Experts of a small language model.
Experts: 64 experts in each of 8 layers, 3 picks a token, a softmax router.
Below are experts of layer 3 (counted from 0) of a mixture-of-experts language model. Rows are named up (a neuron's input weights, with its number) and show model dimensions 0-223. Each number is 500 + 25 x the weight over its row's rms, rounded and kept within 0 to 999. Numbers have three digits each.
Before each expert's rows: a language model's description of what the expert responds to. This comes from a sample of Wikipedia text that the model never trained on.

# expert 18
It responds to: Conjunctions and connecting words
up0:480553533503562502466523467478496492513484456486477495473469471533482488522517443480509494473530483461489507515530495517555498500487481479490469499486479519490486534501524482461497462448484505542491531529504503502483473521487474469526523499521494487482500490501510488493518499515488472505514532502496499498504481527528488534517484513549466461467530495480507490513496571506521491497516538507504548500478531524531512484523511534485508528459455503504474495551498517468502551506445527509506441502514454471526537493513530512513493572466503545510478471493504486484490481502443447515463508526509509461495515510511485485459463535512526493499491526507483514460543496513505483496517
up1:479501497517470471543465455508473512477498486503454530534476549517433558497510526486475533465541465486498503485476514533480508494515488448491513506515517515493540483523491491495519495503487466548526518525496467585522470493529511521534506492511475483526511464503516533478526497451472470509494507496477521489548522531558526494488510482473485539483485475497473524505503508500467465500530493498493515503504514510529488485523497507498495520505496495501488483548575500463520526483524507483547482487513516533528504558513507442489497519492523513520494529496534495507492491543505440496500513471520501512527508507492532481475459509537442516501440481496509499478509480516485506503504
up2:506516497516580519476482506492530527499543503491493499486505506500507551540508492497487476525512523454519498480528576494488477466528494480513460478473468501497498493512533511495521485477504495518483489508513534511526490518512528480495503453488487477477511494505471518480507511496487515495514509492476492520512537528479468568477486516526465494494527477485498476517486475529491524474531521531499475467552561487466518492545472553526473488489499523555526518498518546502461529551517519482495473485523482484548519492486496507512487497496511457504504480477458492495504530521503525559427464517528475508491488469442465504521505508524497543473488509536533482524494486470454517494512
up3:485488496487503509480488471533516513531493473511498487467469465493479529550485465472520508451473565498516478526472484467515505481491526507516502502498490524506519497475512486532494493505447512484405486484478500501483522510468511490473556491482537517462522527503536518484552514498527502522457526484445517492490492481541498482474497527510490481473507492496480532481532442466450510479526483486492504476515543508513492501545503511481503517558494505457494513471515523517487561462525509493469492494524511477509492460468505511473488528507465470520486497444512486480556499492475530529482496544510504443519524501481454518502512508516471530486512448504478490503505505493542513483499
up4:491491458508481483490507492500541478504494470499510558521470487476508510485492527520501525466491539448521497472505529487481549549492511461486462506483444494497548478517467528468534501478501538499499564489490500530502523507492492499491527522518461475506500466519519520483490502477513511504474521467482498499487467513485506502509501463516499491477513558550440493488538499492522473490538488518465499509481480529543474498515470477477486465516511490492471523477563476469469473496489528510520482502491489498493478498496503482504497508486469535452483484520532493494468471517483473499553489501525519452525499471504532493510470515447520535496551496533470552530450499511469555547511
up5:494477515518507458532494490456483501523475491497495528509520523511490530506527461487460552476456533456516492483466484528510530523522472503500494535497505562449505516515487519523505465508486486544495450534517487462479489503462514517490520533492465493539505484532492512512514468471466528523485467512520479488524500516534487489507500457498534503474496519527509521483497490494486491483526462476433472514518475521558488523458523546521515495520500499504509489486533495492518514486506472518499464491508498516536492515427502495528491487520499543495487502504512500480494489538545479535431519487459507464486529487541476504430496504472456499527493522502517553529454461495497491505495

# expert 26
It responds to: Sentence-initial The
up9:515489506498514464486506547485498513444462478491488522517444535475462533498513517518513495514529572476497465501505481505482520533554468534495468504491488481505554543491529507500519457532490470553456498488512469501519527504506491473558505496551469472484467506515497522482524450458494503505517520459508499518506491517492481457526501517514470496496508509501475504503457549509531500460488492536482508486528501507515538481537545530467504490514446499505468515503524504501456508511471498460495467528511485495482495523491526476468469520475507487477495514424493532488457508549514536518483524510474500485473535487494512460500533526500520518491507521518494522507523479503471526540506
up10:470498527477490512485478524480516490485530522510493470474478514505469501500486523526479498485506536454504493496497515549542490490506470547490487520482536517486479502536490532488523501501484465485493521479489479536471499543479460498577497512502513499490489562462538495491489482513517487489537510500530499470480518502513546522505485468503480457464546511499454508472494499559510562489505509533465466494558539477479479465491474543492473488471524513529525567533507523496491509493505492526554515500478441465495545491524475497484499491461486443512490523490472506497492509502491529488480494538472502523458497490492439490461488514468500540529477501469482516487505476520489513501514
up11:554521503484507536481495497493519502499494476482422495480482504499512464491533513467482499510526485447466468563497488519508494488508484474506553546479515529485526468455536481532515513512508492518511489560485482491473503515491527498557471510488465460513460477521513486529526492492469512466467483510468501509502482500536508462494492498519484479451475499494520516504535497477527459486472470504493529506478488489490501531508508550460522523438510528413498533496489516515502515484513525467528505531487479504530498502478510490537486471438551534498505493467495483472500502510501495508506516549518524492480532504529511510459505540507489514475496530530541498510471490491529458500532
up12:504553470487524482452503478475520516523482533536478490496486517523515531529515483464549525503554507496523517488490527565489492496541489530515501481501492484437493464515511557502486486496456508486513488513433518508502493519493543512534480460521527510482499510516459515449493524476494536479524485456496495479510502530532522521463459460537488483479495532504520482515440485501498534526487500502480512457467513486487496531517510501535465493511487501474532497478529528476502528490472487544490518554531501464497507459494543468518554528506477495503503490477545479502431490505483502503498494519521506515468515491532473476491501523511499496479511513546460473506471509498479521531469
up13:500527466502486458511543521518477491518522534491496480519469476530536516509501496513499559484489508479519505516510486541509493512483481528497535504504496492458501473540510516553484488518454515448490497428456475534471495486483532487519522487554534492465473466509489527530474510446484538469504506501541534498499479479492488450471501487498479523473518539507501480459486462479508473478507508463529498491521503492477529472524528510461507495511450508492500551482512510502508494441510494570548519504503520496511562535492479499530478472486538513527467480515490472496479562498519493489508508494467481510494498507486511502534536535519550463513504470526498492478537480495500491509476
up14:497541514521500522462473531479463556512440524509495508502502544490465483498492551516525520509510514502518503520524495539512473535570501499546511509511503494487492439533492491502560498518467483489474499465469524514469516544502481500537496536534522506518475494511503502481484479521523495494482512509480495520492543547504545502528488510548498482455543518528514492515478507497510520494508450521480484494490494427473463492515557498493531567472501533484483512490476533516497492497534531528487482505506461490485544472483485464492499462510497492473475476487520513500466522470483520485523481538503492463489510456522494484465508533459489499486508522470480517486467508488464472475470

# expert 8
It responds to: Foreign names, word starts
up1:523522494466524495533495503458479536456503486514461498533507541482470525479532479496473526494512503485503489476511524543496498503512511514492489543452512497485495524542493501536514440537475490483460518454530450548480505540519486494531476507500465500505520432522481510484499455491480496476515507506519504515501515526503519510484507493529501473495540504507574500467471503505506488456501502494481487474560546517535510483492505540468490496479540520483474499473516513497458500459481508458512476518516492462518473476481535497471484488489505481493507492463492501496479550525465498532455542508511533492489507450518483431480507569480497496519507508511466511493521504498459522507464
up2:498508473507479505468482518487494476518514528494526500476506487506480533536499479478476533525555535461501460498513519483492506535509524550540520501529485516428525518524486512515511448490490511516489504500486449533503528518453509512542511502518510446517490545497509467502504488483484494515499479499486499511516549509526482504419489488501467542486512506512461479486515435553513491456515547521471505470543518477474509490531515517522504508482516469493469519504522504469514515528479502502496532499536507486588508492494520483460523484454481511493508506490461470475522500533505515523501502504507514481453514491506472436490474515476470514499510505511495485463490457498464479553490
up3:478489488482487488506503459529469488455472488505477492534473509470481507466505528513510509540490500471486513503481484509512501543494481477555487495493478513449507426499503518499509471480542522521503485448475524503513478543551531472499478529532492514492483461474510478509511474510499515538570483481517512529543487501510491523517492505458523504485518526500491526526492465544508491524497499519508468555461519458519536480545524550454494476511447508507507517510507510492486496491505486468509512530481470446548464539554469492480440521496511485485524551502485509507514509487494511456505485494549522447484466510485506489507494510509532523510478522523470517466484489493471492527506
up4:491529472513488487494468516528468548488509525529476504490521505477502516483492489513486508508520524494485511497497526546497513560508444527530504488515486516547517515516501502484507444531484506492480504478482488588467492506476508515502492541555523462476500493488503577498511486508454498532513501534499503506460497513455495456507496529472505464483552502527501488453532503548490491456456496521491559506529493533530514501501506560495488500491455481491501526533538504466458536500522494485486481482520513500518490517481474482459505552470472492517465523483530497502468488463497485473473473528496513458484478462514493499475551489496479476522477490517512531495487467478515537490511
up5:507504479510468492510488497529451535486444483500474538538466492525475519488517483511479516504495510475513492477515450524549504525494475493482501510494480501506469516549539505447503476498540494512475505515496529497491504507498487504490478491523491505488492504544498492547486475488475520513513493491521471482521492553487509475481500529511424456471509522486544504485480494533572548503521458460419500501489554486510499489513519503514500546483452534486491505476502497470463518511467503488479488536513506490495540513485469521543507488488529498512503490506508495498515513508411455497518508503472507532482502522504487481537485515469539499514431511499476466477470504486547491507475
up6:503486478495520511459442516524430515487490481494461530479504538486482538454528496492467540494500487505500464519498501522519515527519494516552484507467489469477495493513478505479521448529503493524480566469468473510522527519509502493513505479520443498527477457503502502525475491483456454491503517494515505520502535529567508476490487522524491491496509532517524495488503517518483516476487475503483523498498528484513500481519528488479523502479492530481465515495532512509424514461488496479540505519494539486499484487466460487440487505482519502485495501482509470491430520491496511504475556529493499447510541531520533476501498538516520497451497521542473489516487440502525500504455

# expert 55
It responds to: Pieces after h/w
up1:455500477442515528490504494495498464446516484509470484522508500515500500484520486506471516505541541531505512463524515550468545506535489552522506516509521441508471460527516480516507502473509467505449510516484502513519572558493468467520463437493539500453469497510516515520515490484500527509471511457519529484511496531489514492495508494511480488490492550499528495476498549489507481499514501494481493499460538531553504516520497477482493451488497502507502510494487527469509475500511525516465454508489487464509536534492508521518512524515474504497517553453477501485494502524466523503509517488467493469526533490504451516477527499498492490468530466563475456495513509514547526508479
up2:471502498494524551534553489520451504523457495510505501517494508457484488496479533454500512456491535475480491538530546482496513502449505516531497497467502464498497468496545502449496475465499513531542502488492464494508468518498495505524550526515502494476494438529501524484508464508468473475458506509479554493523544518487515477519469495501452506488504496490496508478482522495504491499522509511497495483509462524551484478526476494539499474552488533477484487471530510515465510479503484529520524520523474418513527521471516511553485465507536521487496511462516478482530511486481532497484506517541498453542463472554523510460519506457498524502519526514516496495495496505515480481475
up3:529512488512507489445490507463526468446531498471519487500479507518499540521506501512520491449551514476480499472527499526523583522520487521501512548494521496496492472517459521485468486508498490524482480469482506486502507511525488509519548507513468528450460463514482488466496483482468463505546491495529483536510534568493475536472556517498513490507541502480500492507523503519488517478524458474464518476506504484502522508500511506484476516453499495526487497474488521543502515499461510459491448476464474484481475484503513458490499493504471483505441520481497463474541475492503475459517464502491495528500457505541490480495504527493503543502460457495511508477521462507513544552490
up4:541521500498544463497501482490452505498473502484469474467497488534480547492492499490499527518504509477519478537488490470495497472492494495441499501509532557541514491526509459489501475527505516523500528511475516505526530525490500501505488527502457552527471549473467467493500503521492496500515498543447468497507456483534473524514541447537491516498477517453456511490514473528524473513490507515532513503503481510479523496490522523516521559526484545475532501552512482486481541443539477511510473490493489477534506433491468477448492537496479494506490489500500462492516538519483482489503544512481520485477548499516522517481496517491508479499509458488568499496513452486522467494485
up5:487529498510502527478486501459526466495511481500513459540503503517528510504525495549448499491497480545462495475477496496469534470499484494512480470501499424512497480519486513523486482510451488462501495465459453506506490494511517471506447533542516501510489465466521497514462514539470480507540533500502492556475492527506501501483485508488509490512501556511511508518548530523529508481504510508444522471492506495503520546535524521500483496505472505492534472478530512488472507508522505466532527513518499488510459479485480506493473544529466462483532560505503521419469456512468473534520500517507513540482518477529513479525522506464535509477472522505510498455535522501475469528497
up6:515515481510474465494495449551503518450501549472493473541507512511499561507480492501485569461526527475496512486503498472506483533506514548498540539448432517484485512489520444473493462485518500477506487485491483543468503509543493506541519514512502524476507483484526504501488525492503482510532482481494472527471502546470502501477497520507516483524494533457497515511531498531490517477496500422514530504481498509484510486509497520500489496507483483537503542472572482471525485507517532497494441483509501497488487489489475504474528473502467493475480514476513464505481512483498504508496510483481435491516542533478462543474522512521513516531525488476534499520520433514516459508486

# expert 32
It responds to: Mid-word suffix pieces
up1:486502497518478453516487520548444526505515529529469524524537498513511526483545484535491530493506516496520475501505523487529472487543488502545514513464472476485508519531557544483497480459513432459481494534484503532473533488489488491500473483516522510506517519505505498551502531456504522523505508474512493514509537485494481460517535526499480458492491544477518501479452485556477498513502489499474555499497521504537496410521467505500529519494482488450457511486513500515504488468467527507513440524499471478478501510506505485492499488482528483533512494515524546463489507465492477515509487500471502474499530517514518440448460501496497483486506484482526483523550498479493489514513
up2:479507513502515497461481489500514505511448463490459518498505497502440508465543515524481487517520478513490501491516547504452533508518524509519499497511446475504438494477483503487514526509520478545475531494480531490519544534519487477505511496498489500488522521479509475499534478471508479491481516501475468510502508523513498466520499496490504533464496505508518495482502561480552545485513442481481502505510503471518538457502497517450508511501436484501492534548464528492482512505427500481524464518503488501510473525535486466519507509534528504511475460535521437476521476491453495517509465530480532492478516460501486493506462502520495452485490564521484531487528520500518509558496
up3:534495458522497491520465529478455552504514462504496506536474502492447559478514513494490550469552513518489474539509503475521492517506459496532484502482509490500477536495505522490474497534445509490506515512484462531496540592507484463512496483507457504506482488505523521516456484477489505473504482534503467522467511509533538500507483470537476484487522516512534509516492489514549528459505465530481476443543536550542515498535539529482509459464472483477515524460497506486497521471512502502500514549516492482517530482492491482500500473497545507487487524477483484509464516528510475540475503517507516499500537505491488491505495532515468493487487523508510532444504468506472505543506
up4:534486489545549479545487532467471453513456508501528512489504478506463517479559483494457513524509502491497494500531522505543523535506474512531510469438464509499498487485497546547521500505509515535495550483509471544525489524488499506495527528518481464536525492476516489486488507495477519481537483527471533436463469497491520507537517499481510494507536505506492492501562514522506515468493471493426515437516507454499476463509476492483484472493477531531500475500527492490505485472491513504554560465491545485517480487458517540488478509500470480466501496510512491528457498531510513501489534508492493509455500485471510522484511491517494482483496457483469522479485488490463499472520
up5:496498493486469522487489498458457517461526500515472472540501505488473475475486474542513519527494555501496505483520489507506499465513498534499463501478498484495433505461467486461496524469475510453461549481485487489512553513559502489483501514464502533456510491511481496495514470475476499507518504475483482514550553523526492471513497524525506505463511516504479543492491493467512517487487517523489517506510520501489478533489533504468503530488452508406488533504462534480480526522515471479541513491460493500505518510502509488499480471441517472484442494497506505543511549501496521496514501487472512480499537542500503525491483518468484525474495539553529520516569494478526503511502
up6:506509515521502477499498497499497510509524495526499546516491485552480548494502472535545533493511495451483496499493513558490487539572455507491501486510529535503479502477547497459514475511509495478509509518500460524493512545501453464507505511515490473470488520498498553480473511535508529469513494476493476509530518507491565517485520498497495510502480473506555464467488527489469515503541510518530490479472523510528475471521481487479507485510480505448473518494537517503510513462523445488487494471516514457482517519466500521490522527501525496513523508531496493532484521486456493505430448539465469458525502536501479494511547498531505477463466529518482490464517450477456495499485

# expert 3
It responds to: Word-initial capitalized pieces
up1:489489509505530492490511499496495522514504437487511507525471523512448484523504486528538514489481519482491515459506500486442556511510490538514496493492466529518518469499458485480523481509485489551518500454498493485467523499500496480474551480527518504510506522488557543509531486541521454485474526492495512495527497540495537498489493497474486453503495474509485531523520494511488510477472512487530459491508465528493547470505488500503522531497515508453489477544492569495477518480484521496533518495560513470501516484515523475512510517477465511510463461454557455491465494485503505512491537482462512469493486435535548487469483493493544498519509493486485517468574486519507515491479
up2:514493488514503556472491478463475481481483475524486526515484540484482472481515512502467497450535512493493494530554528473440524505512481519482521510503489509497481486465514494512513508509503483534479524505508466488496492475540502494546511509537457519504519520553486486573522529492487492486513534480473469530520508505491482498470464436504526523499488485447533502515518483489505508496441487496547443503521487518490509488491503488509511446515452538485489491518512495524457533503525491489530544501469517487501506522439491481497515516467454485472563457445491493514506480532505493502523475522525537488512505487533506563487511536496454499501505485500459532488501520491519504512532
up3:493549483473482524495479521521516531533458486549498512531513486478505480494501505441505499526504525494499500484462475559486518503497529509526476519518430514506473482530498471537474539534480519513471488514524506502510491529489523498527492491520466473500478505523531493535488447474515500510512473471483534542467522487524460493531467521510494494488477475546497529473483514514516478479547570485476538491505483531469532523513497501511508459509482472477519470478526500527474520482476447492473561517499525480497476547468486489479508505511490514510453522522536513466496514483489477546469483475498523491501512520485460559461494492499529463519468485495523524516518521499442515471512
up4:520526461503516513463474511484489502427491471472535502492530520523486492503497475504503479521530497440528490493424505536520524548496461494495505520474459482485496502492533493523474547515476509466492514502494521506453466466523490491477518519543488460511526466487512515507512494498485476468483516490532452483512573489460509482524497510579505516499550491476477523492490518493530562452503511470491507463484510513522473473535471514482522496481513537528502518497505516478514521490508523464529499465475518504512508504541490495488505500495519521510515476499533483505483482497469524493529560478531524508442538497509515464458557488516494497488514509537526492484503464500484508497474
up5:526567481501499492507496531517492477492503465484473539474483475464494514540490496517470511502517560517505544501515518477493492483474511498528503521458468518484524510487497491464504475456446466494524522484521498527508521526436512525507469483524532488497518488486513548516469537468530526516538544482487527520438484447500480491496437489463463470493488533469464521529488502513541480502511552530551535494497569506505488503510476519500483521511506507471528492538520476565469458498495473492531476525497508449519489506542486498501471463512464484462524494509478485505461508524485509499475481511500483510474503489529491494507460512486519503499491507502494491451493490488507525533508
up6:503481519494489495511494527486482476496515493496475491534519534539520531509490524476452544521474521491501531498492485521466498541517494489495489561506559446523503489515495474512491486489497521487519490500502493524484476507491479476510494478457512488482476511525486452462500502471512496526474523489502522507413548466558455493476528533462508486508491509527477487482464478465513472492481482491470482470501480516495493520494527504491483499526480490524483485450512545509470538513511500536456494495493469533513492494505509500468494432497514466515487541493464480470483504518520546491476557533521540486457540492492492506519498473506499480483468522530549544470496554508443530487526

# expert 59
It responds to: Proper-name components
up9:491557489499456574478473498524519504448497480528505491489481518521503512491518508519486506510551496516524490527502485495495526494500538447499506484517517473499533500523512510475521459501472504493487509503528510481469508470486498507528547478492499506479526520473496492487487473521497542465490501528549493491460530462540487463482496540489504472445554468500503469495436488476485514510524487486501518436515500500467544524518512550516467501478504515488514509489517532547489497480474474480449544517510490522569489473543533485502504510455490437484510524525492513483514516515488522484490532520510479491501470501502461458512487499505496531483503556498471493472543500544523506534485
up10:520524485524498513494470493468482523444496506522459512513436541474470537516519508503485512513512539490530495540526519516472468490502497502509544475453495503462488506520504540523527458535465483534485510478501465489476530470479479476508527506492467489478505457524500529487491488505452476474479517466486442506507486492516493457496485503503458491482542503556514483469542523533505489516500480512516504478520505486527504481488540545479527475514505469491492529491492509492487498480496509478496475493488500466484601464462502472487473533490491464495531509459496504462464541481446539481507499514500564493464511515494475519489517502480483499510454525472496529494550512502487485526488
up11:513483449516492492463565524500492463531482503515523513491530491482476501487521505491497533513577535487418486514528515479482479533526471540535524459504517529474505478512492491480516470491503501496487485528494503493547524534470490513506460546522532485515478491483511489510493499461506517473514478503488582500541487484506510489489505447497493519521529503531507525456528450517537467515449519493512527476527541511518507467492513537522517509503458510514466461482509523450514530489494473514530518491489493488523513474494492501506512492450537536465474526515507475512486493517503518480457499511533499457503507508458449508522504488486509495526476512480475488448475540503497509530493
up12:493507465517513500539511505495446499507478454499517470488510519498467487518496489487509491494548543505497486489531510475466499523470515498456502499513568503493508511516531500465529454505473533492502530432483523489517523533467513497518503522480488472497500474541494581531466543482541509507559512509514509519486520535479533501504506500530504508484501486497490523452508509526492526511487473526507533504479510482504524493501516497459544507505492532535520493481475518519515540510516522483509497458446506445475516487492483501482490528485491460481483475492517456506474518503470496479483471514519512496479551436492462499498570516459451499453516510472512522463526495534496528532482
up13:497498502509517462580450503514514485458534461527467500508511482515484517491518503521503523512487506516521498500509464526529545497489489514497525544487493476494503455502475525501494496566509509520517512467506484520513486544490506514498501555516444515468519505483528558481496425479464481495501525469496483556537516492513522532485513461470524539500514563492497521484514492488517515482494499533491491493509520506520512514479492488512483488510516516547502489475498524547478491481446504479514439535559438524493515513505493478500463508459510484496444527499529507465484480487495477515498473495473513485448453517535487505493462520503465470487510520494477511503479456480511495517483
up14:512531500531527486488477487459501475519512550468493499514521532462505537494509490547476517497534465523523485505522511483505513521492442498522471478483483481495490437505480507521497483512469522518491519485508513498479500546493507554483519511550479483471499434480514471511510501513523477513491491480483533441483433518497521504494515495533458513474531507525503518479508496459492453541493495533528505473454470495520524470519485480472506496514521557504484532484497512516495447489489480511511508502454539502462518486500496518451475466482475508466551500487484480527490515517490520496506460478505489542479499492527535503505507513451553509514522524532485544453526473498470559521491

# expert 1
It responds to: Fragments after b/f
up1:515545490489507526512488461496471499491477509502467504493458521491455524481503454510478531453483500504501519514514556524504489500502459484542475472462451485457497511491473481486455488477498467560537512531470503511533492517503526470516476521536444474484451491514507520588479527497493504496491543486485496472490524508469493498477448522492495460517489499513473542501476547500507514511479501494510527500499504543523500514521532573490495498502478528471486472496490447520521484530513479482549499475506436493520499499510509495495492514528519485496516474508491485511506541516512553518525488492490505473491497525508494525520494527523507512494427496502546528487502503536511513498559
up2:476505456514555505493471528442502545464445469515488530525486516505483514485509534519469528508538515489506472515500515496465514502511474538505479507490502535506505510530487516527529512515476524510498516488520472535517514520502484468532527521518534468475536444527506532504452515496476499479506509494466564534461560497533520435501488501518516465492519499462505524481506505516541490460500476462456501457506529512514544473502495492435535498487473523483483539484506503503493535486502493491503483543508451478519526507506505486490503498476506488462510506472532477477502489553476520547502536526497523480457564481477491485491498518481479499491505524497481536489529521532471491495520
up3:513527524546495461551441537510507506472479494495481520500516502473484520505509504497468538511547530505514497510498509501519517504478500517515469492488506517515488490513507500497529469504493489521463481498484476511475480497481487498566509521528473503525432502506523518506443490488507503516499526498500494488474537530532515511538497410509508478464497493508546499499481493434500468492505479497502507495478526486533507490515432543499492570457487500501499489539522468499502536476473455506545494492539542507499500464442486465482508490508490510529529477500551504506501490500508529549478491497518498526502493485513441474487542528528460483446499528500476521507547485518483487510471
up4:504490484547473513479521515537482496494527495478490479488470503504478501522502529510508485524488474491513527486562516475477485486499537520487504547456500529457514491513441486490506500496490513484482576475435502572500525482500500498509504493480496526521486506491532482475493483511525496470472536453496521534490486466508480492529495492501464503507476517469443482495499518427501482474478530513498533514509488486484538471508497534459527540503493485469452527523520520453482532509486506522506497497498478506511469499479484482518506445489499461503501545518543500480493515549498526471525510475553521492502532509475474461499450526458485510533476495512479516500528495572501465503497
up5:488494500515504492497489502508485497538553506515487517551506481519537511461483508485456517480521534488439502529509469517499467475510520502490458496495486517468442516517535533529522517512473522494524484491469499487470471518508524503494533533482477519464518514514565498513539477475464559488550558509487506475505511501529470499496505490520538454470450502500520501511500475465483518466491480532458505505554517484562520488509492531489475484506535484462485495506509504495516501519496544481531453542484502504492522481481523460467505501488560552507480527489498501481515519461473473520522509491458504455511488497512508483438466504513464475542485468503515530482481490497482517485511
up6:546501510448506487470494465533521482496517499487503472504462481489465490453517496474527496504525478478536439499548445460508519510498441514464509492470477525510533473531487521481488491592497452541491500472525504526488518520503503493516471521473506495523471517488504500479481493503507472484486541455487519542540526518504552485522572529506518521519541522526480521549500500546503485506503467483444508493498521502483527499517508490483522485501513526525485478479489497516489488493530553461507536492430474512530517496492532536534477503488512493505464507499513518475493494520508490521496483503533495499473506507496496525517457515458500510466524487525487529451496522515474485487494